{
  "n_layer": 13,
  "d_model": 192,
  "n_experts": 64,
  "experts_per_token": 3,
  "d_expert": 64,
  "d_shared_expert": 64,
  "activation": "swiglu",
  "moe_layers": [0, 1, 2, 3, 4, 5, 6, 7, 8, 9, 10, 11, 12],
  "router_score": "sigmoid",
  "normalize_top_k": true,
  "routed_scale": 1.5,
  "balance_loss": 0.00415,
  "balance_bias": false,
  "router_noise": 0.3,
  "router_bias": true,
  "init_std_router": 0.0112,
  "lr_router": 0.000515,
  "vocab_size": 16384,
  "norm": "rmsnorm",
  "norm_eps": 1e-06,
  "tie_embeddings": false,
  "optimizer": "muon_variant",
  "lr": 0.014,
  "batch_tokens": 65536,
  "seq_len": 1024,
  "train_tokens": 274500000,
  "steps": 4189,
  "dataset": "wikipedia_en"
}
Below are experts of layer 6 (counted from 0) of a mixture-of-experts language model. Rows are named router (the router's row for the expert), gate (a neuron's input weights, with its number), up (a neuron's input weights, with its number) and show model dimensions 0-191. Each number is 128 + 32 x the weight over its row's rms, rounded and kept within 0 to 255.
After each expert's rows: "gets" lists some tokens that make up at least twice as much of what it gets as of all text. This comes from a sample of Wikipedia text that the model never trained on. Tokens count by the router's weight.

# expert 38
router [138 138 122 185 136 128 119 154 132 128 107 135  66 169 157 140  94 170 151 146 136 190 179  86 102 146 174 186 162 168 105 146 140  95 122  84 196 103 115 109 126 111 141 137 129 148 107  81 143 136 107 190 154 137 103  80  72 104 118 151  93 174 134  77 163 117 142 145 140 125 170 118 156 140 119 104  78 133  93  68 154 109 107 116 129 146  79 170  90 143 103  76 112 150 131 102 112  49 120 164 143 164 189 115 166 108 185 115 121 135  86  97 136 102 157  86 104 139 122 117 170 117 187 142 133 176 138 216 118 192 170 180  99  96 142 100 113 154 137  96 192 165 140 137  93  83 142  99  94 129 119 158 110 119 161 118 135 105 107  55 130 124 153 148 135 171 122  89 145 138 164 118 116 128 159 115 101 152  99  84 167  59 189 200 109 105 110 133 185 129 109 116]
gate0 [107  89 111  96 108 180  98 159 171 157  85 123 146  83 107 177 121 113  71 115 135 124  98  72  75 158 150 163 159 149 156 206 177  61 126 111 138 106 129  69 155  96 134 144 126 138 145 139 139 153 134 102 178 119 129 115  95 154 162 136 105 175 107 148 103 115 158 169 143 107 144 117  96 130  75  97  66 122 134 144 160 161 195 160  98 154 124 156 145  53 147 145  97 100 201 129 110 133 140 100 179 154 170 110 154 126 191 106 116 145 108 103 142 133 101 172 126 129 178 146 179 122 128 153 119 141 201 154 174 181 116  63 141 150  99  49  75 123 174 148  83 133 143 100  48 137 137 148 137 143 125 122 143 134 170 147 129 162 162 143 143 159 183 158  93 141 162 105 119 126 147 104 127 160  85 130 147 132 113 120 147 119 137 131 124 198  81  98 154 139  42 128]
up0 [ 80  66  88 175 136 197 103 118 194 113 136  86 134 141 130 118 124  91 123  96 142 125 118 160 140 123 161 161 142  69  93 104 119 121 171 146 118  98  95 113 136  40  94 131 136 132 135  92 144 123 151 195 201 100  74 160 119 130 115 178  85 201 129 160  66 118 192 160 127 183 152 101 125 185 113 119 172 142 126 160 125  98 110 131 141 202  87 115 138 108 131 102 176 138 144  82  99 120  90 114 138 115 119 165 146  87 128 126 114 125 119 120 158 123 148 118  96 105 176 121  91 181  60 106  88 129 113 182 159 114 135 168 140 159 105 104 128 141  92 145 139 116  91 110 113 153 112 151 129  87 111 113 210 111 127 183 141 180 122 154 105 152 104 149 116 102 124 101 158 146 179 112 171  91 182 119 191  69  89  88  96  85 125 182 106 154 128 140 154 156  95 139]
gets: " is", " was", " has", " He", " had", " are"

# expert 51
router [ 99 122 163 117 140 168 142 208 124 110 113 112 147 186 198  55  39 170 151  90  98 189 136 142  76 123 176  89 155 170 169 142 158 115 113 121 155 182 112 146 151 123 130 179  82 102 179 147 176 117 114 170 146 126 113 136  66 164 180  88 148 165 139  75 120  80 166 128 170  87 117 131 173 111  52 112 161  79 111 107 111 169 117 143 138 119 135 143  95 101 118 119 121 139 145 128 112 106 145 122 145  97 125  76 113 128 140 141 139 125  90 102 137 127  85 125 108 121 153 100 114 131 103 150 135 216 115 163 109  88 133 175 130 100  47 134  82 129  87  90 136 121 176 115 106 127 102 140 171  98 115 115 165 148 132 131  85 133  98 152  82 130 129 104 184 158 127 125 102 106 164 172 181 165 157 140  90 105 114 142 156 126 104 121 167  74  84 123 190 142 182 114]
gate0 [130 120 129 120 150 149 120 169 134 185  93 143 128 121 130  98 125 155 100 152 153 155 118 148 117 123 158 149  89 119 151 147 167 151  86 175 144 136 187 108 111 101 134 160 137  50  91 126 138 184 128 126 110  80 133 114 152 127  89 113 193 108 135 179 126 104 118 109 143 189 198 123 103 136 150 108  95 142 131 123 106 172 105  84  97 136  92 141  58 108 141 164  82 163 124 113 147 173 202 140 151  72 159 165 114 138 119  96 202 113 138 126 166 150 116 177 102 202 147 106 129 125 103 147 109  79 128 135  98 133 147 110 120 123  84 136 103 145 135 150 200 198 131 101 145  89 105 148 130  66 189 137 110 152 111 145 120 164  92 210 150  53 154 102 137 169 150 111 126 119 161 134 111 132 121  74 112 136 174 125  92  47  84  76  65 115 112 147 116  77 145 186]
up0 [ 80  85 132 187  83 129 158  85 145 159 117 122 132  94 154 150 190 151 128  93  85 130 104  96 186 118 176 131 132 109 118 126 111 121 171 108 121  85 133 153 157 143 128 134  75 163 138  70 171 150 135 104  61 167 105  94 116 150 131 126 129 157 117 164  78 121 100 185 125 118 120 157 163 128 171 110 162 194  91 139 139 113 133 180 110 141 178 169 175 170  86  58 118 106 114 165 117  60 136 128 127 130  81  93 118  68 120 160 144  98  84 184 109  34 149 169 108 112  99 171 151 104 115 145  91  69 154 124  97 135 137 155 133 138 100  73 108  95 137 145 102 126 112 145 136 151 143  94 180 135  57 128 158  94 126 102 149 154 152  98 132 221 131  96 108  47 106 122 136 147  74 128  71 155 171 139 140 156  86 134 143  94 168 134 142 138 146 131 117 122 166 133]
gets: ",", "s,", "e,", "a,", "),", " –"

# expert 48
router [192 140 115 107 122 135 108 117  70 160  84 136  57  88 141 141 130 137 133 140  77 151 181 126 113  80 150 109 142 203 109 171 158  51 111 164 138 170 127  69 110  94 148 157 158 181 135 143 116  44  77 147 190 185 126 158 128 135  81  98 141 132 145 122 162 106  72 151 191 124 113  66 165 111 113 136 122 123 164 127  92 176 101 140 166 177 116 113  99 160 124  89 152 174 121 150 139 107 165  96 195 107 151 138 174 114 134 148 131 148 161 200 159 142 169 139 150 140  86 139 128  61 125 160 149 174 138 127  73 150 187 155 155 159 140 127 133 171 157 165 149 161 171 111 137 136 138 141 179 173 130 115 160 152 161 129 118 169 139 119  83  85 110 155 145 140 111 128 145 128 122 123 153 126 110 148 156  92 126 105  89  53 106 155  90 125 159 178 146 112  91 163]
gate0 [ 97 151 129 126 132 126 135  82 114 134 108 125  85  94  80  78 137 156 140 159 141 148 169 105 107 150 143 113  83 171 149 130  92 132  50 136 127  95 121  93 139 148 147 135 139 137 110 126  88  91  59 133  91 126 183 116 143 153 123  58 159 162  80 129 148  93 149 116 125 163 166  72 177 128  66 153 146  93  87 125  85 110 186 152 109 121  93 158 149 133 163  58  56 159  63 148 181 107  85 134 131 131 160  86 130 131 150 117 117 130 129 140 125 127 166 137 153 104 122 149 129  82 146  96 148 131 128 101  99 205 192 185 102 141 163 157  86 129  68 192 124 124 162 151 168 114 138 100 111 137 117 143 130 155 207 137  87 128 163 138 121 129 137 144 129 143 149 102 169 145  84 102 145 137 105  60 161 127  73 142  63  90 125 100 149 175  63  66 128 155  74 149]
up0 [173 103 134 132 123 121 119 165  95 101 137 125 157 164 125 121 128 122 127 119  91 101 124  99 160 113 110 152 149  82  86 110 142 142 152 148 143 151 180 160 128  84  86 137 111  96 153 102 161 190 164 162 131 135 111 106 112 152 110 163 122  86 105 147  83 132  87  96 112 108  92 156  57 169 202 122 133 125 159 140 144 115  61 160 149 124 144 122 106 138 119 176 158  73 160 124  86 168 185  91 102 101 119 142  92 108  45 171  97 112 131 126 119 133  97 169 101 121 118 135 132 158 124 140 121  99 124 144 169   5  70  76 162  77  82  55 152 132 155  52 136  91  87 169  37  80 113 122 159 104 129 128 168 155  92 135 141 122  57 114 131 120 128  94 168 138 125 112 113 132 187 111 131  70 139 149 129 126 159  94 176 141  99 131  94 103 166 176 126 130 161 133]
gets: "\n", "==", "===", " ==", " ===", "===="

# expert 44
router [129 139 164 165 144  73  98 153 133 151  96 129 115 150 171 132 137 187 177 150 116 195 169 112  99  94 132 131 109 125 111 150 137  92 129 110 140 132 144 115 153 101 173 182 126 123 119  66 121 127 107 147 179 168 111 101  49 151 130 139 107 158 125 103 177  83 167 197 125  64 174 116 147 157  82 108  87 152 156 101 162 114 158 162 130 114  95 136  78 146 126  88 159 145 173 133 102  59 114 133 128 169 171 124 186  93 127 116 111 155 111 163 128  74 107 109 142 164 154 115 170 134 153 138 167 133  89 186  90 175 161 188 105  57 141  86 134 153 135 144 200 138 141 125  98  83 166 103 141 140  71 129 116  89 133  60 120 138  95 115 105  74  89 149 152 185 169  88 163  98 176 134 123 152 147 142 119 134  80 140 117  79 175 155 133 107  69 158 150 169  94 141]
gate0 [ 93 120 176 114 175 155 115 165 114 106  92  87 164 115 139 115 135 174 168 137 114 105 140 151 124 175 134 186  97 142 110  86 141 142  75  86  98 105 106 135 138 131 148 118 142 179  51  76 171  65  49 134 115 102 139 162  77 117 120 195 147 172 154  91 146 105 101 113 135 119 134  83 124 149 127 121  87  66  74  87  91 138  80 127 141 106  96  89 171 114 136 143  98  91 120 140 125 123 164 136 158  89 163 101 139 163 168 103 116 109 123 132  88  79 117 151 111 197 129  43 119 137  66 138 110 163 127 126 108 129 115 113 151 185 117 176  87 161 127 110 163  85 140  70 109 129 108 133 118 167 168 115 179 151 107 172 158 163 145 149 149 135 129 234 147 126 152 141 186 158 137 152  68 107 172 126 105 160 138 131 143 114 150 132 153 137 136 130  64  75 169 146]
up0 [173 166 133 137  98 137 108  69  93 140 144 117 158  94 147 106 166 111 145 114 124 123  93 134 144  89 115 150 124 137 173 117  94  96 122 125  58 140  85 120 109 101 146 154 175 125 183 164 149  98 128 126 110 100 103 133  96 144  96 166 127 130 174 140 119  98 135 167 131 117 133 114 116 115 117 122  96 174 102 151  85 134 105 129  92 193  89  77  49 113 102 162 148 137 110 137  68 143 125 115 176 117 163 156  66 143 140  69 200 102 151 158  97 138  70 201 129 159 161 103 166  70 106 134 129 140 108  99 146 153 170 170 110 104 149  59 132 110 134  84 173  85  95 162 105  89 162 146  96 164 142 197 202  63 172 158 143 137 155 131 138  94 152 168 110  75 109 193 184 141 145 112 133 129 113 150 175 144 148 184  78 173  88 123 151 160 155 140 132 175 134 163]
gets: " In", " in", "In", " of", " to", " between"

# expert 4
router [156 163 121 145 141 108  22 103 124 113  91 101 119 104 124  96 121 159 114 151  86 111 206  66 129 145 175 135 113  87  92 161 176 147 139 171 166 126 149 149 135 128 131 198 168 141  89 105 179  91  89 139 111 116  99 149 136 126 164 108 161 158 121  72 190 106 161 144 145 104 119 112 152 157 153 113 133  87  88 127  94 171 166 107 181 147 102 120 121 162 110 110 152 126 156 128  77 146 137 159 159 132 161 113 118  91 125 102  99  91 166 182 142 104 149  85 151 161 182 121 167  94  96 168 124 128 125 143 114 138 130 146  92 124  85 156 145 166 113 111 165 166 133 128 122  43 162 127 177 137  96 102 218  90 166  84 129 126 144 136 107  75 123 144 106 147 148  99 129 132 210 167 174 139 153 191 131 148  96  90  85 155 160 136 118 110 139 164 166  60 182 148]
gate0 [163 117 152  80 111 109 128 167 181 127 136 152 146 196 116 117 118 105  86 164  83 143 131 121 172 145 111 156 113 105 182 152 219  73 121 155 133 142 152  94 165 109 107 103 139 169  33 117 154 126 147 169 132 104 101 106 165 168 172 121 182 122 139  96 189  78 140 109 144  69 163 101  94 155 108 149 109 128  85  72  94 125 140 101 153  81 142 144 146  79  95 112 103 151 130 125 115 189 133 121 151 145 111 132 133 186 147  58 114 124 156 208 163 158  80 121 141 130 138 117 146  78  91 125  89 126 115 113 121  88  98 146 124 155 165 120  96 177 119 139  91  62 159  84 152 113 129 106 113 142 133  56 140 154 139 101 152 170  61 159  91 123 153 153 186 127 109 125 161 111 186 115  85 112 108 193 121 136  79 150  88 114 130  79 128 124 169 117 133 113  79 132]
up0 [157 119 137 191 101 170 147 105 122 152 232 161 119  81 103 117  80  82 131 149 124 115  95  90 116 123 133 138 155 110  85 186  95 170 151 193 137 180 129 129 121 139 118 146 135  82 146 116 123 183 133  99 148 147 129 116 154 120 143 118  93 106 171 142 122 149 121 158 123 198 133 124 117 156 120 132 138 194 135 179 117 122 213 117 101 185  88 156 198  90 125 124 157 144 131 111 123 137 146 145 129 148 124 111 113 121 154 137 127 103 103 122  92 171 228 138 143  41 162 137 160 125 136 111 149  72  89 172 172 136 196 118 132 133  96 137 128 166 104 127  97 211  81 155 149 133 102 185 192 120 115 111 132  99  58 177 109 121 102  89 127  92  85 165  84 186 151 134 130 116 128 137 131 147 164 121  98 140 146 112 162 117 112 124 132 121 141 188 137 171  82 149]
gets: " C", " S", " B", " F", " K", " W"

# expert 37
router [140 134 158 174 149 109  75 153 152 140 115 133 100 125 131 145 156 168 175 146 109 174 160  81  76  83 124 135 124 120  90 170 124 110 133 109 151  96 150 105 130 129 185 170 131 164 131 101 157 116  82 148 172 171  86 129  69 132 122 121 100 159 140  68 176  77 157 187 138 100 152 121 130 133  93 121  91 126 119 107 156 140 140 156 154 152 106 128 108 139  99  92 150 147 149 171 117  43 134 175 125 185 173 149 174  83 145 108 135 159 101 142 122  66 149 101 156 122 154 100 168 114 115 153 150 197 106 194 105 166 135 190  91  77 167  78 127 132 120 136 199 150 156 147 113  82 123 108 149 123  30 118 115 103 125  79 140 113 115 101 151  85  88 176 158 201 139  85 132 100 156 140 154 143 124 156 124 140  84 115  96 100 172 156 133  86  52 146 177 152  96 119]
gate0 [128  98 112 127 112 152 135 178  93 115 181  90 165 119 105 122 137 179 139 146 187  60 151 149 125  87  61 122 156  82 133 108 112 104  97 118 125 153 130 147 139 124 160 156 117  95  92 106 244 142 130 115 165 115 123 111  87 149 166 138 163 129 110  94 192 110 125  81 115 100  96 156 117 109 140 133  88 112 173 149 141  64  99 133 104 125  82  67  94 189 187 133 183 161 134 149 136 127 152 142 112 120 125 184 140 116  88 140 175 116 121  82  91 166 129 190 124 143 136 119 103 131 105  99 155 125 133 182  65 127 104 151 142 119  97 168 131 149 128  80 120 169 135 103 111 113  86 141  97 189 180 120 192 130 129 107 132 151  98 107 166  93 107  93 156 179 173 102 127 121 117 125  99 173  35 103 117 104 159 136 151 112 164 123  62 127 185 144 154 121 201 109]
up0 [120 189 128 158 143  72 125 122 100 137 212 165 110 141 108 190  92 148 144 153 148 138  77 145 120 120 150 131 123 101 144 110 111 177 155 129 149 126 143 131 127 149  82 109 124 144 148 121 134 145 117 128 113 171 176 114 181 159  99 140 204  88 139  82 164 151 153 138 162 149 155 116 110 138 140 127  88 157 142 168 170  78 111 138 119 165 129 130 168 180 110 151 204  90  87 127 152 123 124 134 132  97 152 175  95 119 122 131 195 161 101 193 143 174 161 190 128 105  85 106 133 127 102 175  34 105  67 110 139 131 162 100  80 129 114  93  69  81  74 154 158 125 129  96 116  50 144 137 130 136 114  98 113 140 135 105 189 109 195 179 106 155  47  95 106 162 117 120 158 136 152 133 113 127 139  83 166 131 119 124  79  96 154 102 143  84 128  87 106  98 169  84]
gets: " F", " He", " –", " K", " also", " "

# expert 42
router [138 137 139 113 170 124 139 160 176 119 102 155  86 143 190 140 135 118 101 116 120 111 104  55 111 144  95 116  99 139 134 144 142 132  87 144 120 174  93 138 150  79 113 162 102 119 181 114  86 123 159 168 178 137 120 114  38  81  53 116 116 187 178  71 156  97 120 150 123 104 111 173 175 112 133  61 143 129 178  99  90 122 112 153 146 132  73  79  71 111 142  79 146  70 153  81 121 180 167 145 122 142 180 154 182  90 111 108 138 136 151 132 139  72 134  88 117 159 114  81 154  87 135 112 149 147 113 120  72 140 140 180 135 146 122  90 158 100 156 153 184 146 181 155 122 158  93 172 145 153 108  87 142 135 149  75 132  90 157 137 115 141 128 115 130 202 100  69 139 134 121 166 101 109  98 115  87  73 109 150 126  87 171 134  66 136  90  90 126  96 171 113]
gate0 [136 111 124 128 134 159 103  93 124 108 136 109 156 164 128 153 131 129  54 140 131 104 122 182 167 124  99 122 174  89 143 167 163 114 176 106 165 169 131 183 134  90 138 110 197  74 147  95 123 118 133 125  95  47 123  87 138 150 114 164 100 133  83 119  82 115  67 121 134  94  82 171 154 139 129 128 122 107 113  83 132 130 117 123 169  96 161 160  78 148  94 164 161  95 179 159 112 101 129 100 107 102 110 165  66 135 157 129 116 162 165 131  94 160 117 153 157 143 116 113 157 155 106 140 145 130  94 147  52  84 113 136 142 168 125 105 116  79 156 133 113 174 104  55 146  76 126 205 163  93 120 132 208 141 205  84 137 155  78 179 157 128 134  69 149  77  66 133  72  51 162 139 136 140 174 126 143 144 138 138 178 139 133 138 162 154 119 153 170 142 119 132]
up0 [ 95  97 128 105  93 193 152 128  41 133 139 146 143 145 130  83 134 125 148 137 112 115 162  83  89 107 131 112 136 155 149  60 129  61 147 129 101  93 156 145  85  84 117 131 101 126 142 126 109 115 119 125  95 144 148 154  82 153 130  80 153 124 213 117 139 115 127 101 188 121 123 103 156 119  55  83  82 108 178  80 136 129 170 115 156 139 162 121 145  74 125 129 196 149 166 111 163  67 140 102  99 163 101 105 155 113 119 121 113 127 186 116  14 143 139 116 151 145 149 140 181 110 134 122 112 147 146 173 134 182 118  71 176 104 121 142 178 123 147  50 137 135 115 101  65 132 102 160 115 165 169 131 126 184 129 179 140 154 135 136 123 133 202 171 125  99 153 133 176 167 116  97 132 122 110 137  98 196 152 162 116 127 153  69 119 128 180 137 100 112 125 167]
gets: " |", "|", "-", ";", " -", " 0;"

# expert 34
router [132 137 161 144 116  84  89 177 138 157 115 144  80 141 142 137 142 163 182 121  94 189 161 100  75 113 123 130 120 131 110 157 135 105  93  99 154 113 131 119 148 116 140 176 118 157 102  78  83 106 104 165 169 178  87 122  87 142 124 130 121 189 129  87 177  75 156 223 151  61 160 117 148 144 113 108 101 132 138 115 109 130 139 164 172 120 119 127 120 133 111 102 130 117 188 120 115  51 165 125 112 171 185 138 187  85 145 109 110 156  98 143 104  66 146  88 121 167 169 125 194 111 114 135 158 133 105 209  94 155 147 161  94  91 135  83 128 129 117 138 174 143 145 166 115  85 136 123 152 155  55  95 127  96 135  95 126 184 104  91 141  76  76 170 154 197 154 104 144  86 131 160 137 154 138 128 128 117  70 132 100  85 186 138 101  90  83 161 172 155 114 142]
gate0 [138 150 123 151 146 129 134 168 132  55 139 138 115  95 145 104 148 111 162 106 155 129 121 144 109 135 165 100 133 181 119 116 132 119 122 153 108 206 111  92 169  90 116 163 102 144  55 110 115 136 143 122 147 209  76 107  58 185 164 103 103 118 187 119 124 130 156 133 124  95 165 145 138 144 152 160 147 169  76 143 133 154 115 128 143 171  85 165 131 143  78 132 139 110 112  80 150 142 170 147 141 121 183  96 190 126 125 189 129 114 174 118  83 113 107 140 107 156 131 144 112 223  79 133 146 117 125 133 213 179  85 143 186 152 127 121 152 133 157 127  95 162  66 133 191  90 150 131 119 140  87 126 143 149 191  83 149 126 197 140  78 152 140  93 222 106 146 206 123 154 121 173 138 131 164 138 157 152 169 137 131 128 129 158 113 125 104 112 167  99 109 109]
up0 [129 143 134  76 182 166 105 118 158 144 130 166 114 100  84 150  99 116 114  90 120 124 169 151 121 148 137 158 109 114 103 126 120 138 118 130 120 145 140  98 178 152 168 144 138 142 159 109 115  93 105 150 125 108 155 101 200  99 181 130  98 152 104 130 156 118 117 149 214 214  84 117 109  45 128 133 145 116 107 122 116 124 126 148 130 142 116 103 142 146 133  49 120 117 154 104 110 107 130 123 165 108  77  84  98 130 134 122 197 168  92 143 136 196 100 173 106 131 125 181 161  61 195 162  94  78 124 183 167 173 129 116 164 140 144 153  82 114  74  69 146 149 166  65 135 154 157 159 105  88 132  51 103 157  54 153 147 153 164 142 116 133 115  98 124 138 102 124 102 131 103 137  99 117  88  96 179 130 108 149 143  97 162 141  87 147  75 109  61 163 195 102]
gets: "\n", " |", " of", " main", " their", " its"

# expert 63
router [141 153 148 149 127 124  99 153 131 142 106 155  95 134 141 141 138 189 146 128 116 193 156  80  79 103 151  99 114 150 115 165 113  94 130  91 160 120 151  71 153 100 164 213 102 133 106  60 143 105 113 165 150 219 103 126  64 129 101 128 106 178 118  79 203  86 146 187 150  63 167 122 144 156 108  97  75 165 144 108 125 109 147 141 160 161 104 143 107 144 118 133 146 148 176 128 141  77 129 182 139 161 173 149 169  77 157  98 127 163 100 150 131  75 114 103 130 160 151 129 171  95 136 124 155 156  87 187  81 170 145 185 103  58 131  82 136 111 104 150 185 138 137 135 127  86  90 116 106 125  60 135 126  85 117  73 124 141 136 110 137  78 101 153 143 158 165  93 129  98 159 133 129 149 127 109 108 129  75 120  88 129 195 152 129  87  67 115 161 155 121 142]
gate0 [127 107 187 151 103 144 184 165  84 106 114 127 155 101  89 173 166 135  99 114  71 158 196 127 123 120  91  95 167 115 131 193 160 141 153  77 103 110 116 144 107 139 209 137 127 125 149  95 150 131 125 115 129 141 116 114 113 153 165 119 169 187 186 115  84 137 102  94 104 139  73 156 118 122 171 130 127  93 103 144  69 142 140  61 127 119  83 126 130 141 143 146 153  91 189  91 137 161 128 116 161  92 121 137 118 128  93  87 142 155  66 152  89  87 156 110 108  84 104 203 148 159  83 118 132 152 124 127 164  94 119  72 147  92 124 146 149 134 151 137 143 105 109 103 176  62 125 168 110 162 113 115 131 177  67 118  69 136  41 114 135 123  41 193 159 187 132  82 100 135 156 116 117 135  82 146 143 134 132 101  85 132 123 140 108 118 150 117 143 111  43 138]
up0 [ 79 185 160 162 106 162 133 127 162 119 107 101 164 176 147  95 154 152 154 139 230 158 124 134 143 137 175 184 122 103 139 128  66 130 155 155 162 156 102 139 138 143 137 116 134 106 119 138 159 145 127 103 160 115  41 119 141  79 132 174 123 205 157 112 143 102 121 108  75 179  82  95 184 145 118 117 109 134 111 188 127 101 110 123 149 100 140 102 124 169 214 149 125 115 150 188  90 176 225 140 131 126 104 131 120 137 150 112 129 129 145 109 104  84 128 162 159  98  91 102 159 122 165 138 144 130 115  96 144 147 164 113 109 178 103 137 122 131 147 125 186 155 145 134  84  97 181 151 111 126 116  73  90 156  93 157  72 138 129 128 175  89 124 171 117 100 145 153 191 145  73 137  90  97  80 119  85  86 132  66 116 160 103  83  68  81 122 155 109 125 107 114]
gets: " |", " —", " %", " \"", "°E", " Nominated"

# expert 58
router [116 162 177 138 141  74 130 162 140 114 120 136  95 141 149 136 128 177 183 133 102 163 148  71  60 113 152 116 123 132  94 144 111 105 144  84 167 161 173 121 182 133 161 194 148 153 113 104 115 105 110 169 217 189 109 111  56 130  94 133 127 186 145  95 182  95 129 206 127  81 151 134 124 154 102 109  66 133 132  87 165 112 189 163 126 147  99 112  77 109 117  85 136 161 176 114 118  62 148 153 153 157 181 130 150  95 140 110 170 170  89 135 109  60 127  64 133 147 146  98 166 130 157 148 146 152  97 176  98 117 158 178  94  83 127  77 113 160 132 136 167 134 161 138 115 101 153 124 133 160  85 142 106  76 128  67 129 135 128 100 126  81 120 149 172 180 133 106 138 115 163 121 125 129 147 142 128 120  65 127 121  83 179 145 140 100  73 116 185 126 134 109]
gate0 [191 164 174  68 105 163 141  72 168 126 123  90 168 108 210 133 130 133 155  90 131 140 127 119 153 147 124 145 143 143 155 109 125 125  79 186 155 109 101 102 121 135 151 169 109 106 112  97 110 137  93 113 160 120 125 117 127  79 135 141 116 187  89 110 163 179 109 108 146 123 162  85 145 180 109 118 154 148 152  86 105 162 166 108 133 138 176 140  50  95 110 212  90 146  80 124 107 132 142  92 164 104  82 154  97 121 147 141 131 135 139 140 119 115 136 125 114  89 114 148 137 200  92 180 177 160  84 138 157 163 152 150  89 132  72 131 145 159 153 154 159 164 179 131 173 174 150  91 126 143 177  95 138 120  94 145  52 149 116 136  55 171 138 150 177 175 143  84  48 116  74 122 135 118 116 115 146  80  94 117 105  59 113  89 113  84 155 125  95 143 162 115]
up0 [135 144  90 102 154 118 169 126 115 120 149 137  14 163 147  81 128 113 125 175 131 102 111 103 105 146 138  81 127  95 102  90 134 140 152 125  89 170 141 108  81 131 163 176 149 140  84 193 152 168  94  72 124 117 164 151 105  83  68 117  69 171  62  81 132 142 150  82 122 136 158 142 118 134 128  70 122 158 115 159 150 132 168 159 150 124 137 155 113 169 116 161  93 154 103 114 100 100 156 139 148 128 211 136  79  89 112 114 128 159 111 126  92  71 193 168 116 140  56 157 139  94 127 134 150  56 184 137 123 103 188 135 207 151 103 150 133 163 129 104  82 115 151 135 113  97 125 173 123 124 149 150  89 127 200 160 112 140 123 134 170 139 132 120 151  55 118 131 144 104 110 113  83 146 143 115 124 152 173  79 189  88 114 111 143 122 134 137 105 110 143 193]
gets: " |", " the", ",", " The", " by", "s,"

# expert 50
router [ 88 149 190 161 121 106  85 132 134 153 167 120  94 131 156 157 151 192 195 152 105 117 139 101  99  97 159 116 141 121 113 130 167  84 151 110 139 147 166  83 179 117 181 174 136 147  91  67 105  89 109 124 155 129 116 105  50 112 152 105 165 187 130 104 163 119 128 100 197 118 129 129  87 162  76  90  90 138 111 111 102 111 154 168 153 187 137 126  99 153 108  93  89 147 150 173 101  60 128 164 112 151 157 161 152 109 121  71 128 141  74 134 102 108 152  95 164 135 149 112 181 100 104 171 170 146 121 173  89 165 141 143 107  66 125  66 165 143 135 116 148 197 148 189  88 111  96 130 151 121  62  92 117 108 132 111 116 146 121  95 145 112 137 133 164 169 154  94  75 142 135 178 103 161 130 126 108 132  91 128  95  74 158 140 155  82  62 167 171 159  98 150]
gate0 [148 157 150 105 116 113  97 149 103 133 120 130 160  98 166 118 127 157 199 137 124 134 107 109 177  82 151 160 145 141  96 181  89 133 112 159 155 120  99 170 110 124 118  90  84 149 184 142 116 122 180 136 141 196 116 151 136 134 162 133  71 169 113 110 128 151 106 112 129 134 130 124 112 172 115 164 156 133 170 157 147 118 183 149 118 111  92 152  71 158 128  50 156 140 123 153 103 139 119 173 111 113 138 145  97 144 103 132 187 140 118 123 122 135 136 184 151 144  92 143 163 144 118 167 132 104 141 116  86 122 204 190 193 179 109 103 157 143 147 149 196 182 106 116  95 170 146 183  95 152 206  69 111  85  32 207 105 166 152 139  95 144 102 118 116 106 137 121 124 173 178 173 187 157 142  94 134 112 104  68 138 185 130 147 170  87 133 134 131 121  76 153]
up0 [152 173  84 159 126 121 115 135  62 119 154 104  87 169  83 144 110  69 160 136  96 164 151 160 112 122  80 130 164 101 126 141 153 235 122 146 109  95 165 103 137 128 130 174  98 178 134 123  77 171  96 141 129 126  78 131 126 102 152  76  88 116 146 125 154  79 136 120 122 161 106 127 133 142 194 119 129 129 140  82 148 101  94 173 112 130 152  61 107  68  70 187 130 144 158 126 100 117 155  53  84 154  94 181 152 154 112 162 159 145 199 139 169 116 118 144 121 137 138  86 114 136 154  71 123 112 122  98  82  52  66 127 158 183  90 127 120 171 142 107 152 121 124 172 144 158 117 162 178  96 141 149  99 128 133  51 101 166  94 119 118 108 144 135 132 104 119 151 114 142  75 124 153 202 121 113 158 151  94  96 122  94 165 130 103 176 166 138 125 185 136 124]
gets: " ", " 0", " S", " H", " m", " —"